python train.py --n_experts=32 --d_expert=128 --routed_scale=1.0 --lr_router=0.000363 --norm="rmsnorm" --tie_embeddings=false --beta1=0.95 --steps=8948
Below are experts of layer 3 (counted from 0) of a mixture-of-experts language model. Rows are named router (the router's row for the expert) and show model dimensions 0-255. Each number is 500 + 50 x the weight over its row's rms, rounded and kept within 0 to 999. Numbers have three digits each.
After each expert's rows: a language model's description of what the expert responds to; "gets" lists some tokens that make up at least twice as much of what it gets as of all text. This comes from a sample of Wikipedia text that the model never trained on. Tokens count by the router's weight.

# expert 19
router:430444451553465555561528531542498508532484592426574499518470545465411521427479475550487527497632465495491401448474508556459526505502487532590558488546521518531535552542403474426540497456488494495499471414467597526523557408542504402420529497511607475414469464505513500548478471431575460463503515629457536478479520598479537506537469533508419485389546455407520458460453491491473488539456511502549500560457466439369485438472529489513490423496499496524498478427531601502439544507550428509357523579546567541456504468475559406609462449540546448489411510468520465495484432478532438537482486447441520477546405492600533522589429394397519495540501561402471481431447422499531484472534495481462493492490589417539480522445494533536490482474419597481517423478543467519536522494553523
ll/ull/ly pieces. The pieces all, ull, oll and ly after F or similar letters (full, Fallen, Beverly), plus standalone all and "United" before States.
gets: "ly", "all", "ull", " all", "oll", " and"

# expert 13
router:512509422472452504549397526521424551535522516503509374563552531439477596516503493571603549505577440497587436572463465500489437442436440459591506495573569472489523510516465449465558470489486463479579438491540530564522535463480535549433547502466497516470452422560509493449548495571546482440450475585547485531506498614442549525498483490451439449400575547458465487452431487495476516503437551539534439533553513464405550412477550516491459514474454511590502521517479564451484423496544457529428580546554601544436519490494496453556455484604515531469447516564512533484583517476578361513440466366471447450582450381475485491481473495448537463437449517546517454530430480520461454544546548527538636460461491397513438464498514567521461453413506537526530480535534460563538384545519516
Br/Tr/Dr word starts. The r after B, or Br, Tr, Dr, str starts, often opening section headings (==Brunei, ==Bracket); also career, became, now, currently.
gets: "r", " M", " Br", " F", " Dr", " career"

# expert 12
router:460500459524413539545459552513448550499589608466549486525524541491422586474426467574502522498541432526545435556421463499523476505406466518547577409510541459521555506502439518429477482515495414450557531439548571531453574454520477534441535397455567499475387402445518460417468488539581434462455597559481451546489536442444486557557479552438508493395618514488523497435478426431535494464425528538455506534463477487455496459495473525555526506442480476531485495571477534415474510518525419545461509533487557423484611512423569390533450465546518513503393483560552615463554455464523509538432500416447447447520453505515510490528425458432542476456486491411544544519492470549435509512484560560522559459472486384592457530412543612589492483480483516465545411534530479476490473434478517
Opening parentheses. Opening parentheses before dates, units, notes or alternate titles, as in (pen.), (25 °C); also plural endings es, ors.
gets: " (", "les", "ors", "es", "(", "==="

# expert 21
router:527428485435412561519465518482446564529520508543536420510519549471448568456526453575540479466565479430551521583465466560509488524434526560556452450513524439532521499521461468393565414470475494452512437480433522502510498410587577493412533445455568428417531473582567471441486506516515439488419495561486560484486541572476561574544489536478419453392508467497492386482468490482471584601450514469506474534449481485468557456490552568525402486487472479578526528534499574498444547429536385574488541608535557485516533443495497457522442456599460516489482503547534582395491436444543459461461467439490452462541443449503578487524527440446587466438464485453496497574460420541462508470521527522576551429475528482556387593438564490572444518449454581500490437625578495490498452524538537
Pronouns and was/were. Subject pronouns he, she, they and the verbs was, were after a subject; also land in mainland.
gets: " was", " were", " he", " they", " she", " He"

# expert 10
router:460496459449505556562422548504446603602604550524547502567538500486517521496494446568578528497525454471518428556502391541466489470408527517569509505498490506493477527453499472462567450543438450446526568430474535521480477468589520497439546416496535485456500490544572515448507567510554485424499529593464560547453531538437542539481456629451481534478485442439510440537514525483455581586448546552488507565447493419425520504456573507595512502526388541565501527509445563444472462401537436574487529522575519487437552411438580477505494444563499460488472520525467560433474446437546476511429515400442430464575454469489539484548467444442549527422398531475548427507510457537387494570532529461584511531501586446581390576438515507511454415481499599455525433520557510530525428538555507
Letter k pieces. The letter k or K inside Slavic, Turkic and other foreign names and words, as in Balkans-k-og, Tur-k-menistan; also work, Black, UK.
gets: "k", " K", "K", "3", "ak", " k"

# expert 20
router:486470444496448573564491587571477567572551450497567408614510590502414550496385451553604504463561452467537423490520427535521451517521466580526505499531555413528494569541424515449544496467436410452545539499477534547528511466549527490440512455475519447404475526547483452435454437553581428459467521610447569516546524501411537525533523549467495497499557527486478475481467476462433519549450539587491501539491489444464490450457605522548448469423480469480481588493463526486439495490538431542428486482545535457376525466447552467604475463552521444463493534529541596453466440480611479521423468404405404476622421491527529553503480409443535457523483491473482447541449465601462500585530552505549588485472495454535550558500508530553506449495424572489521449508579533484496496570553509
Commas, semicolons, colons. Clause and list punctuation, mainly commas, semicolons, colons and en dashes after names, places, years and infobox labels like Weight.
gets: ",", ";", ":", " –", ");", ".,"

# expert 23
router:469449434412504528552452506581457520586523587461571479527600539444433582536487444538520549491552499497493445534473465610472403509484492485542492568529488501503541483496491469408529442487484457475466516492430615563559548484510510506448530461566538540449476454502558476506500502543491456415528551593476496552446479576489539504534514532391480476435545482451574491465527483463463521499474489513495515531505424467439546404548557585578504489522490552534525502558483505455444381454524513575481506561571537514379548483444567446531414480545549450504448539563552576466582452514474412527412473405431444447554441445507511484557474453437520472470481541432583442521472480643454492504490482544549527434390518518594496573407461524527479461461452581451655454516575531500576456548534539
Year starts and score dashes. Century digits 19, 20, 18 that begin years, and en dashes inside scores and ranges, such as 6–3, 1958–59.
gets: "–", "19", "20", "18", "17", "10"

# expert 24
router:483467448538437521582478560516440523595516561563519444521566576472529514450468436506529502489532437416556429538450477547501484477406407593562522498544528501453466557469461448496551458434422489436485483384452509567556510440513490521503549460496544531459515473571556440472491516536571519461501516563512527533481513500468535570513413522429418456523486457487497467512487473455446530593465494473490469547504451436496560399510575536535440481437511456609500488471468601460471491441542425511486527570553537485411505499447580439553485478588510429497481500552493547380516433491556470550483447460456464478516445521505544484538504475503565543494483478347507400553437475554459569561488579573540547432497567396607517524396481524550443530417454584513591483532544482495572373569601508
CJK bytes and oph. Byte pieces of Chinese and Japanese characters, the oph in schizophrenia, and Ph, dollar signs, nationality words in lists.
gets: " the", " b", "oph", " Z", " n", "$"

# expert 0
router:461476360461435540530470455546441504522519535454493450565507472484518584402413490564581536471548472467521550554450449566481485400475468565595560497552544477497505539477484510430527480468444485529516437449538604517500515478561544495423528481455545523398509540488602550435477474406564478469500493561465491461501548516417565507529498529508483475492480419487439441547497520498472557566378440510461467582510456529430539467503545458639488445487503549476414449464444575394471491420531459499419555517606550527398525448471554401476478478565455395458497536483519511490482519467513446507449518461434425433536452482623463529550516456481456581495498468446505476533512447516430477553573524601538611447480469490562448481443538548627499508436459575494523514532544556512498461560549428
Word-final f and stems. Word pieces like the f in Beef, Chef, Pininfarina, plus common adjectives such as new, current, open, present.
gets: "f", "ol", "F", "el", "b", "ip"

# expert 29
router:433501497540448504533445524543418517572545559443560427540492441381429498430366432510508535471562411453568524490441418498450458428438429556605499457572594521560492550510510482455484469444488475519540520500488562520512552473531473490421516502499503525455506519622563424532437535473521440478432477529475550549542555525490569597514437538447540537464557500447549444404505495460443519470434391498455443612472512482446521403489506543571467520430461457598509458459423592432392473472530477545572510533542505452499532489476472482511437488564494463526458573477562506515480458496522489533455442457450463482531446523554528477553503432516520563404499491387540389503471490513453518507469530453525553548527632395560479578459570505559462496399442543479523428481491538495579434499488530
Consonant-cluster pieces and not. The word not and mid-word pieces like t, lect, act, ent, as in Likhov-t-seva, Neg-lect, revol-ut-ions, ess-ent-ially.
gets: "t", " not", "act", "end", "ent", "n"

# expert 11
router:513465420477349484542412524511430578558577544490525481577512508523487506498399527568514532483563404460492508484486505521506472490430505551569537495564429309503527492509484484460565438478342515509525441523493616499518556441588550500575542430469535434404430453572523498483534485565530345450425512479497425575469535504490520532561481495431416430396527494498537436488504491459496508474377509451476493576493499405435504473479568525584385533458453509517503560530503540469482540460493471534475511500611533436508507530474506500510472486562509456515478465448540561501550502533528488481433508469427526451544496514507456552514544453436571425456481494470548440516468432510438479554467449558466481510486535459503466548426535526610550454455462577490571482591581492543519428521490567
Has/had and word endings. Perfect auxiliaries has, have, had, having, and word endings like -is, -us, -it, as in emphas-is, Mikaloj-us, explic-it.
gets: "is", "us", "as", " had", "il", " have"

# expert 1
router:457523439516436557603432589574476619510518533500522437513478543446492519489516413522523468539555462413528460549456442525441437477491469473530569460542518494510504469579469509479537470465391490512552475425495577522500589455564479506504528457506548492433465440535556460411464487523478392516464563547461518525451488563445532490570517498495485449406503483429512462517462467475495512515375536541512476547427420427438491452471518576518477432433556477561465491538437521441479494448512502622435461549590556495505519460412532461524456431534479479511435536579472536387498470501568446516442452470479462458600453506559445522542425482470544529468482440485585422550494454540479513530507496550581568444445554483545486524354544560627462464498473626412588479580531531543591428478540472
Space before years. The bare space token before a year or number, usually after "in", a comma or table pipe, e.g. "in 1928"; also the word pieces air, head, chair.
gets: " ", "air", " head", " chair", " Head"

# expert 27
router:514534475482444499561486584550422512571578610415562492494465435431457556457449475570658549446571493459552551478462475479477523432472478486605446431511541441459483539506460534462619507524488453537503483450475578493559511468524490506539557478533530486390435508576453447478513532510466420500438492552414470539460509417361555491466419530428494521456520532489603506451560450483405509489558481533497466534389463485475537508570536559525452544442499460497474555494505506469503465560535460553454545532501570459464576417419518475530456437613515438455440577567532529458477566442549495557446477472496475453507441462519602514567462475503527511483509554456528508469469468534470525551511525537559573423463559529552490580352526535566490386558434559424580445538504547507529459475485472
Inner name pieces. Middle pieces of proper names and titles, often te or ag, such as Alte, Zulte, château, Paradise, Midlothian.
gets: "s", "te", "and", "v", "1", "ins"

# expert 30
router:543404383447395542534460487441427546499545589485574448533535611432551526422507455491599484443592464475548428537456496515406504502472459509571522528532518449494493503450492532457518407429484462480540499520486575550551521421541511449443539487471573464478453418554522492470435503526535499433509501608480457535491482485433574564528421510481514462413526477506550451516475468466435471562408516573485475524537493425414501479467556523537388428476475465531486542437532578437440427384548478516408505514600561465472515447432548466518449506513512470529434492521562493412502433449594498451432477412432410455510433535501537512601464439452543531498415502486507511488426486582479516514472525482564553445546582481511460579445521516471473491534466484489545449446612515519619438500535573
Acronym letters, other. Capital letters ending sports acronyms like NRL, ACL, IRL, plus determiners such as other, those, another, former.
gets: "L", " other", " L", " A", "R", "T"

# expert 3
router:448513409530420565504425499573405535583482584432572455540504561428507500469494444565549569450560464446545496536441421533419414515459428623589467455495548427436513581462540471486530468439480522556553494460445568524571476489590442467495520465478550473452488461534561504495471467579510385478421519527417503446469591527416520599514495572455476484421530587511567423517520435502510488540466565526471447480501491427415500500566515528491476511454517479519454460462453509487544464449530475566478521551494541389477501422475530503512392558533552410440463518558538510449529478539568479521403483496392524491494455471495510551583473411467561447447418483440467471491481461527423512517593448537520518462519529445549529459488607540543431438458420557498560480527600567446471436477539484
Final name vowels. Word-final vowel pieces of Spanish, Italian and other foreign names and words, such as Isleta, Conchita, duo, Karma, Mexico.
gets: "a", "o", "i", "ia", "z", "id"

# expert 2
router:495448550488544568595529517584477451616524554490478469531562542444481531499450460569499519566535431439503452526427456515475445534477497499568526526537521444506495559547514470531532488515438497476572428509512569486535520471661523507422568453468472428482451443572587448458531508523558500551488560492482435615458452517402549559492463489480465384461550520542579490485485469466487555539423479527530485510500443440504490564515602548553439449441515527596492511494484482473504429468566453562448516522577573455500570396495564397566481439551542420485431477541480517456505552444521488516416452448525505430541435457476493518486522399445591459466539451443568424522538490496437535468524580632481538438510584451550489488428577510565466454500492491505613512472615558559557417526535474
Word-start fragments an/h/in. Short pieces early in names and words, often right after a capital P or line break, such as P-an, Amitab-h, Up-on, Kukulk-an.
gets: "an", "h", "in", "ar", "g", "=="

# expert 16
router:512480467477486579556430526571459516527515575497570485573550555447473572449442451504541595542539442517546439556436473496466425425419513555547470514539516465549516566432472480443522456473450538437497441437459601582539551528539487509462635427491628541463448416584553462506460471507479469460528492565497470509507519525467502642495565504483483447423517414537552440423508487465436542533441533513514471519527452495435541383539552546545425461442479498590536516479550533499503507474530451508434516504557550467450522479494472393531459489598534470467423517592524539517563510441555458514437438473444474510595437454574460543535454462476511508499406493408549487578462505560523545545520488605515550450581508423531470578421549519551432486446491560442552466459525489466520345512537507
Table cells, "ene". The first token in table cells and list items, plus the piece ene in Gene and entrepreneur; also life, death, family, following.
gets: "|", " that", "-", "ene", " life", "%"

# expert 9
router:459521439533520507578470501501461517523524554498535503525479582430432462513430473577571530504577546439567512574433504586520451456464522457576455496538546451531530554518482447442513474504454441464599437459495545514542513490523521470545552499453545482451479457581574450435455550520480406478510513551454473635427438490418528532485504533491476516385566416497511461446477424382498531513472529550470544562416419477497580523518517507502500520422424512581480551534476532401377413535460536555423582505521501542439629499500568455568529466533489438449509530572559550431532458451542489464504447445475473474602441450538529523538507415331589435447482443500604475504472458528490506526494515547516580459460600429535463534451480540533464538461450591488486462486475482492484453521488593
Mid-word stem pieces. Continuation pieces after a short opening piece, such as quant, attached, extract; also table row ends and header separator lines.
gets: "un", "ant", " |\n", "ed", "ing", "om"

# expert 8
router:512471447465471577537450516525433602505549552545561434509546506437488554485472462470620492485499461440576427488443458519444422425439488529569556484539534437496512483513448519433548453433487471433518480483471556541516495425529466491476532416458598517447542454626512465432489456509579488478500557540472538521467547515410526628513482531478475430438528517498502455498439469436437567565423464528481437534503478496520539466464520574556472440507461528534498569489470523392508499384522467571437532536543541502412565498415586451557416469576525445454511552513512555446510474444551483482426473407458436423559436510511559540581490486470596541492384492408586489547451503521444537558518525541577571448428582477540408586477497477581502438431408579464524475487527533549518456519563508
Media and group nouns. Head nouns for works and groups after the or a year, such as film, series, game, team, album, often in (2011 film) titles.
gets: " film", " series", " game", " team", "-", " the"

# expert 28
router:463417434521436471558455567530443609585482555494515468610537556463509617425502525544588536507529505471555528523451502500498483470458490537594458541479546500520575534487470464415592471461508538455522412504455597472539507485573519506470595422444464469497489542557583453461451444522556482459491492503435512519530534549483565553568420487447409468433535497441493453490500504501462572617500524540528499585446520469523541459469628474530453450493517480529537505471451634401403481518508479525490485581537466478433470392550501421497481511515517447495487549529512517468458471480582512464396512412403473493482465456544549570560457497483506486466482531375570458538486467489451527489556592498513464522517526475586398602495489561525415494501336532448510483512559551499576417474511480
Letter m, ch, st. Single consonant pieces, especially m, ch, st, pl inside words and names, as in Tec-m-o, Rum-m-ate, tur-m-oil, Sum-m-ary.
gets: "m", "ch", "st", "p", "th", "man"

# expert 6
router:447493460475521546555482524583487549521512528424541410533520497490470464468474529547507551453556540482543516496417470530501432442468476577572590502510537474529495535530488472479539494453448482546530475461462567479644584451604517485442522488489503445467436511483563423424509454520555485458491582592484441474537575572449538507521392551471432388450536475518539426471490516452473548587486464552482493531451504366524546438498582538615434468496542495515526451431460568441463506505541412515513534564598517484429615522456596512569439460483529456465495496548552589441508428549532498500458462470474494534515465428542482551546456475440534539469431495374522487520503418576488475513535617539479482490484545475527483539362561623539537518468456604426567454556506527573501435568508487
The piece le. Mid-word le and Bl pieces in names and words, such as Kindle, Swindlehurst, Madeleine, Belle, stripped, Blue.
gets: "le", "G", ".\n\n", "ug", "5", "J"

# expert 18
router:435527475468435567561448494573438536532516584521561413537513503488491507464454530527465475519585479520557478545415498444506432530460423588543530457479541434500559503493492494474550444496462483418488407512484577524611530400573520418474591377491471433441514490605500488514503546559470440487408478555445530563543454550465550512510487506437459512467501448480510368477447468461504488647456539485481440493491548480416523441548592600570438526443476456518469527485450527489509515511569458572472564465525483490486516520457539449517479401563574432420465533602544576522502478377542453424454486473466493428514423452452484516512518468495566497367512466437566474479506465573459538572541532542571556467453486469554490545441539517497423514494407550462447494571514558540504439476612502
Compass words, mid-word pieces. Compass words north, south, west, east, and inner word pieces such as Saskatchewan, agricultural, Semifinal, Initially.
gets: "ion", "her", "ance", "che", "ure", "1"

# expert 31
router:449483428488500564539469552497407554521484521452506508540551570391383612536522519529569543477571442503493395502454466538484474456466460523535598420541566433534574565495486472463496458493480455475525481481445566555524555499527474511434535439509581477488397450512506534490470508537616438468506554531390479533446550547495554530538459513467423461497560537536599518499523508504523550519474510609482425515540409478506581506515517429521485451419466465526507518489470518506467531491536373531458473528586499405479554542482593449459480475559554442491451526564551525463504490527561528573557521492448508454593459427562513612521425503459546419488442589488525459537495406532404506519545571555532537530458488449531429529390543595570508464504453526485481404506646540536547436508582518
Articles, from, at, ). The words a, an, from, at, and closing parentheses after abbreviations or numbers, plus the piece ic in names like Eichenwald.
gets: " a", ")", "ic", " from", " at", " an"

# expert 5
router:463466497477506604557474549561443543604483556446519488560491541463492543485368521511569471506584484479538442581464497522487484467448523511574476469486462433487499540508476497428607458475410516472497472500446473485489551444530500523449532455451529517467435441510483463511457525528543457432514508574488469525475499537455586586449464562491398462505494449443542457483484511435479585588431488545492441505480396472446565398554535576529424462408404529564520467528494552453549495422495478468487504537564555438455523467481483494568511445529526445468456486643624562510504480477549458517447503500455462477498431399531513481603490484421542439438466496464571426506541420525432550594562625521568577447505578447550433490414518567598522510531476544508543425562515588530611517512525484
Of and infobox labels. The preposition of, plus for, on, by, after nouns like member or professor; also Born, Died, Location labels in biographies.
gets: " of", " for", " on", " Born", "born", " by"

# expert 25
router:446473489500433557545476507552466504554571501443537410549526550474468514474471475517596502510516488462531436576485422598449463467397499556557539511597506478504511564472465419463527484430412502461501490450437536550572555455547513474472528454469541504460517460551528499427457511490550519425481536514558473500507469566490551544466486593491444450436513475517532455444532533517484516613442491520438451561481472473456508454536540621530438494454445423584497550453490567456494441476527436508470533615527545486454566496534540432549421413512513410501492504588534563463535438496527480539454502383529472470603470457502576487610477402431513476485474512402576414578454450591518522569522544591563544471464587448593532539443517541562478445539489531454587505509491603491501373434581560
Infinitive to, in. The word to, mostly before a verb after agreed or wanted, plus sentence-opening In and modals would, can, will, could.
gets: " to", " in", " In", "In", " would", " into"

# expert 14
router:463484483469453593579495544540471568522491557414527509556527518419451538442410502499532494532567470434515485569399505476488424496516495508579467517526470442513519534502441481506459502513504503402510432492484546575555501481571513496431524426442480527465493481510621373530515455515508411489473560563460403518467534437425610521450474590466383407414564482413573498494478486493498502490453472538485479488527502431464502456496438594567438434519477545519529527516498511472417413488514421553500516517503602491472526486476554483559426443543515505482457465620516557479493503483567512573390506420480541449581444465613567531512460393477546491459432575468510456472516493577487518542522529489568544396522603498539450544438474550554527434472490562511606446506521572550522369554525517
Quotes and line breaks. Quotation marks, line breaks and heading closers like == or =, at the start or end of sections, quotes and table rows.
gets: "\"", "\n", " =\n\n", "\n\n", " \"", ".\n\n"

# expert 15
router:460521399442465543524469562540447547592511623509571401500497505386456537440485538477552471471597513476559532500419455529474438443373457511542461505486508526538541549484466444530530418491505472459540451503447534609549523458588516491481507462484535477461485465554481460455464460519534448502524472549498559560532527556487531517535482527469447476357511505497492446499440437414357520536506527515498472510441522558424569410525475617564475475492414485541519559444491598521465480409533451519458587506502529500472544456506555491478456495564516498426429478542560511428531462463536503481452494471422476459509458445480482519603488455430611505497481440425522445483396424588457471548532638621567584522484519464521522524463489577484431402399482528444503491587502528537495491516566518
Suffixes and adjectives. Noun and adjective suffixes like voter, Notable, nomination, plus adjectives and determiners after the, such as only, most, own.
gets: "er", "able", "ation", " only", " dr", " most"